{
  "n_layer": 8,
  "d_model": 256,
  "n_experts": 128,
  "experts_per_token": 4,
  "d_expert": 64,
  "d_shared_expert": 64,
  "activation": "swiglu",
  "moe_layers": [1, 2, 3, 4, 5, 6, 7],
  "router_score": "sigmoid",
  "normalize_top_k": true,
  "routed_scale": 1.0,
  "balance_loss": 0.00107,
  "balance_bias": true,
  "router_cosine_scale": 10.0,
  "router_bias": true,
  "n_groups": 8,
  "groups_per_token": 2,
  "init_std_router": 0.0212,
  "lr_router": 0.000822,
  "vocab_size": 3573,
  "norm": "rmsnorm",
  "norm_eps": 1e-05,
  "tie_embeddings": false,
  "optimizer": "muon_variant",
  "lr": 0.0069,
  "beta1": 0.95,
  "grad_clip": 2.0,
  "batch_tokens": 131072,
  "seq_len": 1024,
  "train_tokens": 857200000,
  "steps": 6540,
  "dataset": "wikipedia_en"
}
Below are experts of layer 4 (counted from 0) of a mixture-of-experts language model. Rows are named router (the router's row for the expert), down (a neuron's output weights, with its number) and show model dimensions 0-127. Each number is 200 + 40 x the weight over its row's rms, rounded and kept within 0 to 999.
After each expert's rows: a language model's description of what the expert responds to. This comes from a sample of Wikipedia text that the model never trained on.

# expert 7
router,165,194,218,146,216,280,233,200,216,178,222,216,212,231,103,162,173,223,174,123,207,192,209,219,220,140,215,218,262,246,170,217,219,226,229,211,248,239,263,171,211,159,211,147,175,216,249,223,219,176,239,185,215,156,172,192,251,156,243,207,227,132,164,217,80,259,206,132,199,145,161,242,257,248,130,296,169,181,222,178,123,172,212,161,148,217,249,133,184,266,151,225,274,267,160,220,146,188,202,153,198,193,178,200,175,269,194,159,217,194,250,186,272,226,188,212,194,198,169,128,202,157,177,237,145,251,185,131
down0,187,180,239,167,211,244,101,259,167,222,163,216,165,222,182,190,97,151,201,219,210,146,185,262,217,194,261,186,163,226,174,222,147,258,166,225,239,238,199,153,181,184,102,228,202,191,171,162,196,253,185,173,202,212,172,206,188,210,195,257,209,232,203,167,169,264,203,182,318,155,155,201,208,212,147,210,239,170,149,242,148,220,210,150,200,161,161,210,244,166,195,195,215,242,232,131,137,155,159,211,220,209,235,196,154,129,157,236,146,222,122,161,230,229,147,217,268,221,281,208,178,188,120,245,201,185,234,157
down1,168,202,151,262,172,229,201,125,192,235,132,169,184,210,191,175,166,269,178,222,176,213,183,255,208,191,175,223,247,281,199,189,139,182,164,228,187,217,295,166,244,155,168,213,176,172,189,127,197,203,158,150,71,285,261,268,247,119,157,203,165,275,204,204,271,164,209,229,255,194,160,204,149,246,254,190,288,277,207,183,225,203,238,134,141,235,210,240,198,121,197,198,152,238,211,156,212,159,239,221,211,239,174,256,184,167,195,202,144,179,111,239,176,141,108,195,248,172,193,187,181,149,179,145,177,190,256,199
down2,226,183,147,290,156,225,274,216,234,205,237,183,170,220,273,167,219,163,239,190,235,188,189,224,241,199,173,212,169,148,219,183,226,199,286,172,275,189,217,275,207,173,137,188,173,161,194,160,146,242,215,222,163,235,194,178,135,184,252,282,123,190,212,218,207,173,201,263,156,180,323,191,254,149,242,191,263,301,182,238,165,242,285,167,213,190,210,167,201,216,227,208,139,152,229,263,136,223,110,143,122,234,166,233,218,259,181,226,199,265,190,216,208,230,237,181,194,162,195,170,182,175,253,228,211,246,157,183
down3,206,243,174,258,129,240,333,199,240,170,180,205,243,199,149,148,243,182,230,213,137,202,199,175,168,221,165,240,220,257,129,116,188,179,269,246,206,175,251,236,147,147,126,243,214,278,171,210,175,266,187,180,205,215,163,179,193,275,222,179,191,198,215,148,228,151,185,200,216,234,237,226,223,137,159,254,204,179,132,188,144,215,115,144,145,230,165,148,126,214,189,176,282,208,199,219,253,166,169,180,218,215,170,167,195,220,132,213,269,167,236,227,114,214,184,225,195,198,185,144,194,193,145,169,236,169,164,154
down4,174,159,205,149,231,149,169,148,286,188,236,151,184,251,194,206,197,151,202,276,220,185,156,254,182,227,250,122,256,149,202,211,187,266,226,271,187,243,179,214,239,195,147,221,213,241,191,176,189,159,216,164,245,218,178,284,176,248,143,209,136,156,157,180,233,233,245,217,207,180,235,274,164,301,223,209,186,206,207,150,179,192,193,202,182,210,142,160,278,226,212,132,215,202,269,241,120,200,166,231,136,182,241,237,183,166,199,276,165,183,186,196,190,179,229,183,198,256,114,170,188,187,238,196,237,210,172,253
What it handles: Mid-word vowel-consonant pieces. Second pieces of common words, often followed by suffixes like ed or ing: canc-ell-ation, cust-om-ers, st-and-ard, event-ually.

# expert 3
router,214,88,164,157,206,214,204,273,180,246,168,201,254,209,211,193,209,173,175,179,261,239,202,220,122,138,173,241,213,261,183,203,168,277,198,150,257,248,297,142,229,146,232,134,224,232,222,139,252,167,260,265,186,198,170,181,263,243,218,250,242,247,228,190,112,198,153,183,211,183,218,246,204,197,165,277,245,132,214,169,186,146,256,188,183,124,218,152,214,222,189,170,234,248,179,242,160,252,186,212,151,197,266,144,169,234,225,206,199,146,243,217,182,249,255,169,217,117,126,181,165,144,238,195,233,194,212,217
down0,235,174,166,165,151,222,161,169,213,194,192,177,168,301,217,87,129,234,176,282,188,179,231,198,195,217,201,209,176,257,203,216,199,221,146,210,167,234,214,279,253,153,242,124,184,234,184,167,142,185,162,172,248,242,193,241,222,185,245,181,196,222,149,183,173,271,196,232,220,239,210,163,178,158,221,227,266,199,162,275,148,182,242,185,262,120,178,192,166,104,170,162,146,236,227,155,233,151,258,153,255,252,202,241,185,206,197,189,248,207,232,169,248,230,267,198,184,220,228,221,230,190,233,144,209,183,225,144
down1,184,211,240,214,142,248,177,307,132,229,135,183,280,259,262,174,142,247,234,180,164,223,159,166,200,210,178,256,225,241,201,235,226,201,260,191,261,181,220,180,256,241,227,174,190,125,182,157,184,130,146,175,176,190,190,187,196,253,160,221,239,250,283,182,206,182,144,231,225,207,267,149,223,222,175,117,155,179,185,234,217,130,269,178,161,265,210,176,253,147,195,195,163,215,231,224,267,219,139,194,285,270,218,177,170,154,222,165,159,194,189,239,141,114,129,230,197,177,242,145,278,200,218,209,222,254,135,196
down2,258,127,195,250,230,165,227,223,328,211,173,164,160,199,273,205,227,221,234,225,245,232,187,136,259,143,197,187,192,177,161,141,127,139,144,231,184,288,210,214,201,231,177,220,228,160,188,163,216,261,179,183,215,184,252,258,212,149,155,246,138,222,181,249,277,214,170,248,120,157,268,216,193,221,195,244,181,238,181,192,231,223,187,178,185,217,230,168,207,210,245,172,150,222,236,230,186,253,183,99,167,228,239,276,216,168,205,188,170,161,226,217,225,115,203,215,152,178,162,226,142,224,201,122,218,242,192,200
down3,217,189,222,148,174,180,255,157,194,248,262,257,167,194,215,194,249,236,144,156,160,214,229,223,155,204,240,183,173,173,195,120,209,200,179,174,214,214,218,199,257,213,153,275,191,217,184,174,151,211,163,201,227,255,210,247,228,189,146,186,223,222,200,161,165,225,130,190,193,255,243,265,170,183,186,191,296,273,242,168,178,169,194,238,214,206,283,225,263,217,283,168,283,156,199,268,183,234,196,207,174,159,191,120,274,285,158,193,178,214,166,262,136,199,213,237,208,224,189,168,184,184,178,251,222,226,263,217
down4,175,194,209,195,166,217,242,205,255,222,198,247,196,167,237,236,200,187,189,159,216,230,136,181,266,251,164,197,170,239,140,240,175,152,197,203,128,213,288,178,231,249,179,223,234,222,217,221,177,149,167,222,288,230,211,233,233,140,78,150,217,229,229,231,172,173,221,195,287,168,200,230,177,200,132,199,230,228,171,178,209,166,199,202,209,186,147,253,185,192,198,190,257,179,210,193,187,156,252,152,230,247,281,198,215,206,104,276,157,242,176,192,239,121,125,148,210,212,254,203,289,227,180,169,200,201,197,224
What it handles: Sentence and cell ends. Sentence-ending periods, including those after quotes or parentheses, plus table cell separators in sports results tables, e.g. ". ", ")." and "|".

# expert 40
router,216,175,187,125,225,279,187,223,214,158,183,226,219,208,165,190,250,210,238,121,182,171,195,229,188,181,195,262,191,257,204,186,176,205,210,239,291,209,276,145,212,142,255,237,208,190,204,150,197,196,264,187,190,211,222,206,207,224,223,199,243,154,272,193,184,230,233,243,216,177,155,169,177,203,109,213,274,145,299,246,182,152,209,169,257,116,216,186,174,224,157,211,261,260,116,232,224,303,190,226,182,234,141,192,149,215,167,180,236,180,217,233,244,191,174,181,182,222,184,165,231,164,260,229,227,177,170,230
down0,176,212,163,203,292,149,149,167,188,159,194,175,224,154,152,216,196,220,203,208,186,140,197,199,173,243,182,123,230,166,210,270,250,191,135,278,300,248,200,180,174,287,186,186,114,175,143,174,236,157,174,193,207,218,198,203,266,113,106,202,169,252,254,187,236,207,157,241,257,182,275,284,164,186,158,176,155,179,168,229,166,246,167,204,182,222,153,190,223,113,144,128,201,206,257,201,147,206,241,186,175,221,228,219,151,176,139,160,229,264,158,203,264,169,172,184,141,284,201,172,224,160,186,164,241,230,242,203
down1,174,182,195,275,218,238,256,266,229,244,130,177,181,266,228,192,225,196,222,98,160,189,184,195,199,218,236,174,163,200,253,214,179,188,218,307,246,229,214,176,215,178,205,229,222,182,202,124,219,205,167,194,225,184,201,179,206,164,184,151,132,126,183,198,253,127,181,186,206,255,121,236,281,205,234,190,228,152,219,213,244,222,206,135,132,245,158,119,148,88,239,244,166,214,201,204,239,113,213,201,268,244,227,211,152,120,196,245,182,284,175,299,252,143,175,208,210,284,202,212,245,151,211,197,194,194,260,261
down2,236,243,121,149,139,257,245,230,272,200,242,184,179,226,277,201,214,243,168,260,173,253,254,150,224,130,240,274,276,266,201,228,196,224,216,154,226,248,224,246,209,262,213,227,182,218,190,206,278,264,145,140,164,217,167,275,155,193,235,177,201,206,178,208,297,261,264,172,106,96,184,161,175,188,245,204,211,194,192,181,291,205,173,158,176,162,196,250,227,140,226,210,218,201,169,99,186,232,163,159,198,152,240,194,235,202,176,206,193,189,263,235,173,190,219,178,133,174,207,247,149,232,202,206,231,212,185,200
down3,296,189,213,155,234,180,319,193,256,132,172,268,246,195,235,173,181,175,134,218,100,178,153,186,179,277,169,226,212,188,213,139,274,90,251,206,217,182,168,176,151,186,102,201,184,245,192,115,140,222,159,170,210,252,195,130,220,245,259,207,173,227,206,181,182,197,164,226,130,224,140,240,192,175,177,251,173,177,193,191,180,211,167,148,207,151,240,228,206,201,233,210,270,170,225,212,142,200,172,209,155,130,169,185,196,256,144,219,250,232,206,230,208,214,223,188,183,162,156,209,173,193,138,267,196,190,217,173
down4,165,172,172,263,229,273,209,107,236,248,200,217,159,187,231,268,200,183,202,156,248,201,198,262,256,231,235,198,188,189,229,269,197,131,272,201,144,199,221,214,154,200,234,207,215,172,171,136,134,238,182,182,199,185,202,203,184,207,201,193,174,171,144,188,201,235,279,209,247,156,180,257,206,248,157,280,183,210,229,165,253,156,180,220,221,196,107,174,187,129,189,131,191,272,130,193,254,234,184,210,109,147,243,118,157,104,152,215,242,145,152,176,225,130,167,157,159,167,206,131,199,232,183,227,120,214,163,207
What it handles: Initials' periods and hyphens. Periods after initials and hyphens in compounds or list bullets, e.g. B. S. Ranga, J. Bennett, well-off, Rhein-Neckar-Kreis; also capital U.

# expert 33
router,159,179,129,145,188,231,205,244,127,212,203,251,205,198,226,198,237,181,208,126,216,202,182,192,247,170,138,253,230,272,257,225,173,234,245,129,295,202,255,126,163,136,223,196,213,250,211,217,194,116,232,124,213,203,228,225,165,269,199,245,221,217,280,146,201,235,201,178,286,154,176,162,216,243,123,278,146,115,184,185,202,194,182,194,153,203,237,213,192,237,166,242,182,237,135,297,187,245,219,205,158,153,168,228,189,255,156,181,196,120,190,175,214,278,230,196,198,248,121,158,212,213,248,211,202,196,144,125
down0,202,147,184,227,258,204,206,229,175,283,277,163,187,164,191,134,185,212,167,178,222,192,217,206,252,171,200,176,118,174,202,273,173,182,150,176,189,192,240,256,181,216,152,163,164,205,174,201,199,195,174,201,270,143,146,246,228,245,209,203,222,221,167,164,156,179,197,154,146,143,275,191,144,231,135,189,222,161,170,205,160,173,178,155,164,241,265,225,162,193,197,206,160,175,182,224,181,183,195,160,134,276,241,227,167,171,131,200,224,202,194,207,221,172,203,146,226,197,201,196,171,219,142,178,184,251,226,188
down1,211,195,228,175,253,179,222,173,149,225,131,220,195,249,198,137,168,195,235,209,262,201,74,177,241,171,175,208,172,229,248,153,185,229,184,246,150,149,224,141,182,194,184,207,141,241,176,227,215,231,216,162,209,278,139,90,256,182,211,175,160,275,208,182,226,191,174,171,221,151,234,193,165,224,266,304,220,242,232,175,235,166,149,168,187,208,128,181,239,131,203,251,180,249,252,190,224,223,125,247,241,217,206,239,160,133,179,191,194,167,200,285,148,130,186,175,143,187,264,185,232,185,130,157,207,184,194,230
down2,276,187,143,236,137,210,153,252,234,220,214,163,144,193,256,159,171,150,226,169,213,200,168,156,200,156,273,208,172,173,211,233,163,278,141,145,205,258,157,127,228,138,97,191,175,214,186,211,242,178,195,238,199,166,148,245,108,196,251,171,214,128,266,209,198,193,216,189,224,191,219,149,255,148,188,212,142,236,179,203,203,233,166,191,234,193,215,179,272,204,184,180,202,203,144,173,273,302,133,160,181,162,123,212,192,238,221,219,177,152,183,173,206,169,216,199,84,211,203,243,231,137,178,206,203,243,190,183
down3,175,226,232,267,167,179,283,129,242,197,194,205,194,138,230,244,245,219,174,150,215,192,184,216,97,198,213,209,234,182,193,233,195,152,166,239,137,135,183,178,156,141,158,207,224,156,205,177,188,260,164,143,204,231,283,199,228,252,150,149,128,233,250,118,213,237,139,158,168,225,208,244,264,256,259,199,177,219,224,242,194,207,238,173,172,223,215,169,248,238,250,218,233,190,247,266,175,227,185,229,213,239,240,181,180,236,163,196,224,203,182,216,198,222,203,189,241,138,216,238,162,202,164,190,266,292,227,112
down4,97,267,198,170,195,151,184,195,164,141,198,165,286,154,259,218,256,159,154,244,198,235,222,196,217,231,164,275,188,228,211,243,196,251,199,220,132,172,142,156,229,252,171,189,242,186,187,219,161,202,193,213,268,208,192,185,158,241,149,205,137,163,177,199,219,263,217,192,205,162,105,219,180,323,176,194,232,180,197,215,262,194,212,157,274,256,144,209,190,143,183,163,249,158,249,239,298,191,229,208,209,214,200,235,161,176,209,186,240,188,189,304,200,206,151,193,166,197,215,233,215,202,234,198,185,168,166,221
What it handles: Section-heading nouns, commas. Noun suffixes like -ation, -ification in section headings ("== Classification =="), table header words like Title, Type, class, status, and thousands-separator commas.

# expert 10
router,213,174,197,182,177,285,260,152,186,213,276,218,242,197,209,236,146,229,239,164,194,186,169,207,172,194,172,281,228,247,188,170,203,231,280,115,258,162,226,160,234,130,240,225,251,199,150,162,181,192,237,229,180,189,247,216,179,286,264,239,210,208,156,161,191,172,225,141,217,139,181,254,269,251,154,236,230,182,221,229,177,164,264,141,179,178,208,159,108,247,178,224,237,237,233,261,154,217,222,184,223,219,180,144,181,212,239,125,237,173,229,163,186,248,197,198,186,254,152,259,187,163,258,152,237,170,161,212
down0,247,211,162,230,216,216,189,226,183,295,205,138,159,206,154,190,107,145,175,229,182,220,174,154,152,186,178,162,155,217,207,186,185,201,196,166,154,273,247,213,264,267,267,179,216,186,204,212,172,219,207,170,201,189,258,190,207,114,161,219,103,221,160,163,221,256,236,153,289,189,185,159,204,193,122,250,202,169,202,197,116,214,193,202,195,161,151,242,216,224,184,154,185,212,202,136,190,298,236,219,212,180,208,221,171,149,192,176,129,202,179,230,177,257,236,219,274,217,224,203,183,184,137,167,200,206,234,267
down1,210,162,214,170,197,149,253,262,113,196,165,191,215,193,182,176,124,182,192,179,247,221,113,182,191,198,182,194,189,302,153,251,143,223,249,223,191,254,126,165,241,163,206,174,158,236,251,147,200,151,163,255,191,180,163,175,249,171,203,155,221,242,213,164,277,101,195,207,226,191,215,226,131,250,274,182,180,162,171,224,179,255,249,160,277,188,105,215,197,143,242,185,197,217,282,203,249,201,154,206,206,243,285,147,185,226,176,175,150,204,173,252,265,188,174,140,200,232,205,188,194,183,143,211,177,94,207,252
down2,261,176,147,231,204,291,281,229,223,228,220,180,172,228,275,217,206,257,179,184,174,236,168,204,186,247,178,242,258,160,212,177,181,170,252,218,223,232,115,174,211,187,216,165,229,189,245,185,128,179,187,246,134,137,172,192,211,227,248,220,234,215,249,225,176,201,280,239,183,188,246,155,171,223,172,219,200,234,206,212,167,223,180,139,229,232,239,150,156,205,135,223,181,207,227,216,220,207,176,150,140,213,193,197,251,166,128,253,230,164,136,167,222,212,232,260,235,201,221,239,202,174,216,225,225,171,252,197
down3,285,186,229,236,176,185,222,172,235,223,209,221,197,227,153,186,149,251,152,207,191,233,263,234,270,193,250,153,218,154,202,144,194,171,264,166,150,175,187,129,156,260,190,204,240,218,181,197,231,216,167,128,229,249,152,230,198,308,194,167,221,176,199,199,168,158,169,196,138,253,203,165,195,143,216,223,220,156,131,159,182,173,213,155,213,242,237,261,152,165,205,209,323,162,217,183,225,185,249,214,195,209,225,157,275,205,205,174,255,188,205,228,157,154,219,190,186,221,256,158,201,224,192,281,226,167,204,212
down4,189,183,212,191,236,171,185,141,250,262,227,97,231,252,179,204,179,146,172,205,154,206,180,131,156,230,151,223,199,172,132,286,205,135,254,271,150,220,195,227,175,248,168,175,160,210,158,117,178,154,223,201,239,215,210,228,203,187,229,180,149,224,175,158,140,255,219,148,199,124,119,214,156,240,184,210,151,159,196,119,189,198,203,208,199,216,190,151,161,219,128,151,180,141,219,251,162,206,254,217,205,166,236,174,153,176,250,208,132,216,214,279,225,134,197,230,180,248,157,209,216,159,186,164,208,265,187,196
What it handles: H and ch pieces. Tokens h, ch, Ch, Sch at word starts or inside words, e.g. ch-ickadees, steeple-ch-ase, Lan-gh-am, (h)uman.

# expert 12
router,205,152,166,132,180,227,222,243,149,208,168,222,199,166,234,170,231,176,208,134,237,185,183,304,197,172,191,296,209,223,243,236,191,276,171,164,209,206,241,177,197,131,261,169,222,193,179,140,201,189,206,210,156,272,166,177,213,194,254,251,230,194,231,193,80,214,207,217,258,153,202,182,217,198,169,231,264,199,229,224,169,232,177,211,200,166,213,170,174,231,199,241,244,298,209,223,143,260,180,236,220,188,250,167,172,209,142,185,159,163,238,184,213,256,193,110,222,220,110,220,211,173,161,182,225,190,227,276
down0,228,127,194,230,209,249,173,180,208,224,195,136,216,184,239,239,159,197,215,130,202,210,224,169,202,189,180,175,282,188,170,181,179,130,245,249,307,164,223,259,230,258,196,201,177,122,160,253,195,194,184,150,242,237,136,205,231,186,155,148,217,173,206,171,215,215,226,202,229,270,217,156,189,247,272,239,159,140,190,154,189,192,139,109,236,194,158,165,221,187,200,169,201,250,203,185,182,104,163,218,248,304,201,261,212,162,236,159,105,215,164,252,237,121,214,183,207,163,138,220,193,260,203,189,187,215,207,216
down1,146,159,160,201,269,202,133,198,163,207,139,214,173,194,211,178,118,227,223,247,166,214,184,208,184,238,199,185,144,219,155,149,170,220,211,197,237,241,163,197,188,216,251,203,275,230,165,241,216,142,230,249,158,302,216,176,138,222,225,248,198,191,187,131,198,142,145,210,234,220,261,170,174,174,227,234,204,178,244,172,268,231,159,249,231,191,115,145,207,148,205,192,142,250,196,232,191,109,179,246,177,215,221,150,162,201,195,189,215,232,155,211,208,178,244,156,289,165,240,203,135,224,184,188,85,148,223,261
down2,170,189,129,251,182,155,228,255,206,211,166,160,170,186,268,177,259,176,226,164,193,192,171,156,197,188,230,230,284,205,172,215,164,201,221,224,181,241,201,192,265,223,115,236,186,169,176,168,209,215,164,231,214,186,201,155,189,180,168,193,179,209,157,268,238,172,174,226,167,226,197,207,160,229,205,216,223,181,143,183,175,207,134,231,259,157,258,197,154,221,195,212,220,180,208,163,143,264,227,164,130,115,123,180,232,178,212,303,160,174,208,189,201,233,189,188,119,132,143,195,188,131,249,141,205,173,142,173
down3,206,197,219,131,188,203,193,202,199,154,190,240,187,190,166,256,235,160,155,185,150,233,140,300,264,168,171,241,195,130,196,193,255,159,124,148,243,147,254,180,220,148,215,250,259,239,259,192,204,256,263,213,181,234,298,191,232,206,258,128,152,193,186,185,131,193,110,171,193,254,239,190,173,202,159,173,173,181,125,248,100,161,230,247,156,213,231,256,196,156,182,233,265,245,136,188,168,209,156,138,222,203,191,117,226,205,177,188,216,162,229,206,138,182,217,224,125,237,194,106,178,258,160,199,216,223,157,199
down4,192,123,123,168,233,167,182,111,226,222,130,191,203,281,254,210,194,131,169,265,223,204,168,168,251,194,217,171,197,211,251,234,187,210,149,242,192,257,210,174,194,196,209,149,190,139,166,193,178,200,86,241,216,208,163,209,284,145,152,206,182,183,236,206,204,166,241,128,189,213,118,261,221,166,149,290,195,198,194,174,165,138,129,208,162,178,171,178,222,228,181,186,227,224,224,212,137,217,216,210,181,141,194,183,175,166,200,237,245,247,258,208,208,185,187,191,208,210,213,261,185,234,162,212,198,237,138,143
What it handles: Periods and at. Full stops ending sentences, plus decimal points, abbreviation and URL dots, and the word at; e.g. River., 23.6, github.com.

# expert 5
router,161,188,228,172,150,174,263,204,166,169,182,156,213,266,224,265,203,196,251,200,214,145,107,223,233,212,180,233,209,251,158,167,188,192,217,213,231,240,283,143,160,136,210,144,229,180,203,176,211,157,208,204,175,250,163,198,210,312,259,193,245,161,212,132,171,190,236,155,209,195,149,236,313,197,194,214,257,213,232,237,222,174,210,154,188,145,227,219,172,285,211,172,337,217,173,283,176,275,236,216,176,276,163,145,192,221,218,218,289,137,222,200,216,240,156,109,202,209,192,208,168,192,205,139,161,165,166,261
down0,204,238,187,252,209,234,202,156,187,220,209,231,284,136,178,157,245,157,217,287,145,149,181,207,173,201,231,231,170,273,244,214,183,94,195,199,229,156,232,195,224,239,216,169,250,203,138,212,182,176,203,181,125,210,185,188,231,118,225,196,159,254,195,252,153,253,262,191,196,207,235,210,143,196,116,168,172,156,166,251,199,178,187,163,194,167,224,213,207,207,217,159,188,260,180,206,155,219,187,159,252,266,197,241,165,137,182,201,202,248,213,239,148,206,177,215,239,146,194,139,223,172,163,196,199,196,298,248
down1,162,224,207,254,161,167,272,271,185,195,184,169,270,195,188,204,157,256,186,167,206,252,201,160,237,242,240,208,223,190,122,180,160,189,212,189,248,302,186,155,230,163,215,286,163,162,135,156,252,204,229,187,215,241,243,165,177,153,249,168,190,300,224,144,217,203,225,182,169,204,206,214,191,265,175,213,158,232,161,210,216,237,172,217,223,218,223,197,226,94,249,214,187,250,297,243,182,143,212,176,250,209,212,165,196,161,206,190,159,211,215,224,228,188,154,146,176,217,248,182,214,202,169,185,189,190,143,246
down2,155,241,186,221,195,213,198,191,244,137,226,215,198,223,214,84,135,216,162,207,239,216,191,165,212,170,194,198,220,152,185,212,185,129,213,282,189,196,165,172,243,176,201,166,179,114,217,123,140,219,203,146,142,114,158,224,168,187,268,180,232,107,199,245,192,205,184,256,206,142,213,258,255,164,188,248,190,263,223,240,231,198,191,97,225,145,228,207,159,202,223,179,226,196,166,209,196,234,214,188,224,185,177,136,163,170,233,248,203,183,208,171,198,234,197,208,151,170,193,234,178,189,182,263,198,200,182,165
down3,194,215,261,276,197,155,231,234,255,195,161,213,154,182,208,264,154,188,169,183,293,240,152,191,199,178,190,212,252,198,224,200,185,213,191,241,204,111,228,182,180,151,250,234,207,176,206,231,215,212,174,132,165,222,247,234,204,222,190,186,134,222,225,207,229,236,201,207,131,291,214,143,185,127,238,201,211,196,116,246,177,193,180,212,223,302,225,198,159,183,200,175,269,187,114,273,191,145,289,206,129,169,115,198,136,216,173,207,244,144,239,260,217,205,235,219,213,150,205,167,194,208,99,195,207,202,150,213
down4,185,188,192,236,226,267,221,185,252,245,156,129,209,186,211,298,150,177,177,268,227,185,89,245,260,205,271,202,105,205,232,195,203,127,214,248,164,185,219,141,203,250,233,213,233,207,147,247,216,179,186,222,184,218,174,255,217,145,200,225,161,204,241,176,213,211,282,176,240,198,181,212,249,165,99,173,191,198,168,227,184,150,170,180,160,229,190,214,168,236,116,157,209,193,201,215,216,170,167,230,172,182,177,171,190,223,159,200,231,171,229,246,242,160,240,201,199,252,222,244,172,216,151,180,239,237,135,146
What it handles: Periods and k/h pieces. Periods inside numbers and abbreviations, as in 1.5 and U.S., plus single-letter word pieces k, h, d in words like turkey, Dakota, odds.

# expert 14
router,263,242,179,155,262,272,213,226,180,140,143,289,210,156,202,192,162,205,166,197,261,206,227,227,194,143,136,295,289,258,227,209,151,174,183,173,221,255,256,107,182,126,217,219,217,199,160,186,188,152,235,163,175,209,153,146,161,206,231,257,187,178,223,210,159,205,161,201,244,160,193,224,278,202,208,202,176,128,188,183,193,232,215,146,225,216,266,186,176,282,216,181,251,254,191,238,130,275,212,234,154,166,223,237,185,200,175,159,182,176,222,147,196,267,216,227,193,227,154,175,162,173,133,212,163,180,201,229
down0,247,137,160,169,218,146,135,183,110,235,144,191,181,285,176,191,149,212,175,222,236,156,160,255,104,210,204,171,215,155,204,191,196,234,184,224,172,240,202,253,182,223,242,188,173,169,169,144,192,224,247,274,292,184,184,150,299,146,242,205,169,237,176,190,240,129,268,143,246,200,244,202,123,188,202,219,165,139,127,146,92,214,240,228,242,210,117,254,182,209,176,194,168,192,160,144,230,230,199,146,201,239,231,196,154,257,183,156,182,248,202,225,189,183,228,137,178,195,197,245,225,243,238,195,240,184,171,170
down1,228,194,216,143,186,310,255,208,132,207,146,199,176,244,113,117,203,209,130,186,161,185,220,197,206,208,185,205,136,165,233,142,197,242,135,230,184,140,239,203,164,161,149,180,162,155,265,286,214,215,241,205,198,141,160,196,210,92,187,190,201,226,257,202,176,193,177,159,170,173,273,232,204,255,243,232,179,234,218,143,164,179,209,125,211,168,131,186,236,220,204,153,130,264,185,211,196,195,142,158,187,274,258,141,218,190,206,131,221,196,200,182,168,240,186,209,248,218,234,149,184,126,238,198,187,133,178,241
down2,175,171,172,230,178,186,187,156,283,201,223,162,155,209,300,150,260,189,234,179,250,238,208,194,261,193,136,175,199,132,196,270,172,214,233,192,146,271,251,166,256,253,95,217,185,194,195,195,182,156,136,166,170,210,146,187,151,205,182,210,138,105,200,259,273,192,271,165,165,263,208,231,235,215,244,186,166,265,222,193,231,199,214,163,160,183,201,224,127,129,142,169,227,236,149,266,232,252,248,164,127,164,190,191,208,224,259,169,184,129,204,197,166,191,195,197,158,215,213,225,131,194,212,246,246,210,112,195
down3,270,210,252,197,159,194,216,199,138,214,199,220,201,221,217,203,223,190,127,214,176,186,186,236,141,194,169,167,248,125,270,127,208,185,182,222,194,139,260,142,184,238,123,204,165,201,146,211,206,209,164,116,224,211,261,183,220,197,202,135,191,234,177,158,203,232,130,167,159,224,188,232,212,139,214,209,156,198,187,131,186,197,152,183,199,220,195,231,174,272,236,261,209,212,147,155,225,170,181,237,194,249,231,157,233,245,198,258,213,189,218,212,191,235,289,169,220,107,205,130,159,278,138,241,162,208,187,194
down4,202,172,215,232,175,238,131,224,142,87,269,139,155,253,299,254,248,115,167,211,230,137,183,222,210,226,226,208,221,139,104,252,166,156,216,190,222,227,140,212,252,174,135,214,203,177,199,245,163,187,195,269,225,214,81,228,217,235,185,189,210,249,221,141,182,177,244,190,159,119,94,289,154,200,220,220,231,171,206,227,211,192,229,241,146,196,188,231,243,234,212,135,206,194,160,251,150,185,174,203,145,158,208,215,201,161,120,187,188,238,193,258,247,167,168,185,196,177,188,274,202,216,109,169,294,213,181,254
What it handles: Word-initial prefix pieces. First pieces of longer words, mostly prefixes like un, re, dis, pro, inter, sup, as in un-locks, un-its, rec-onnaissance.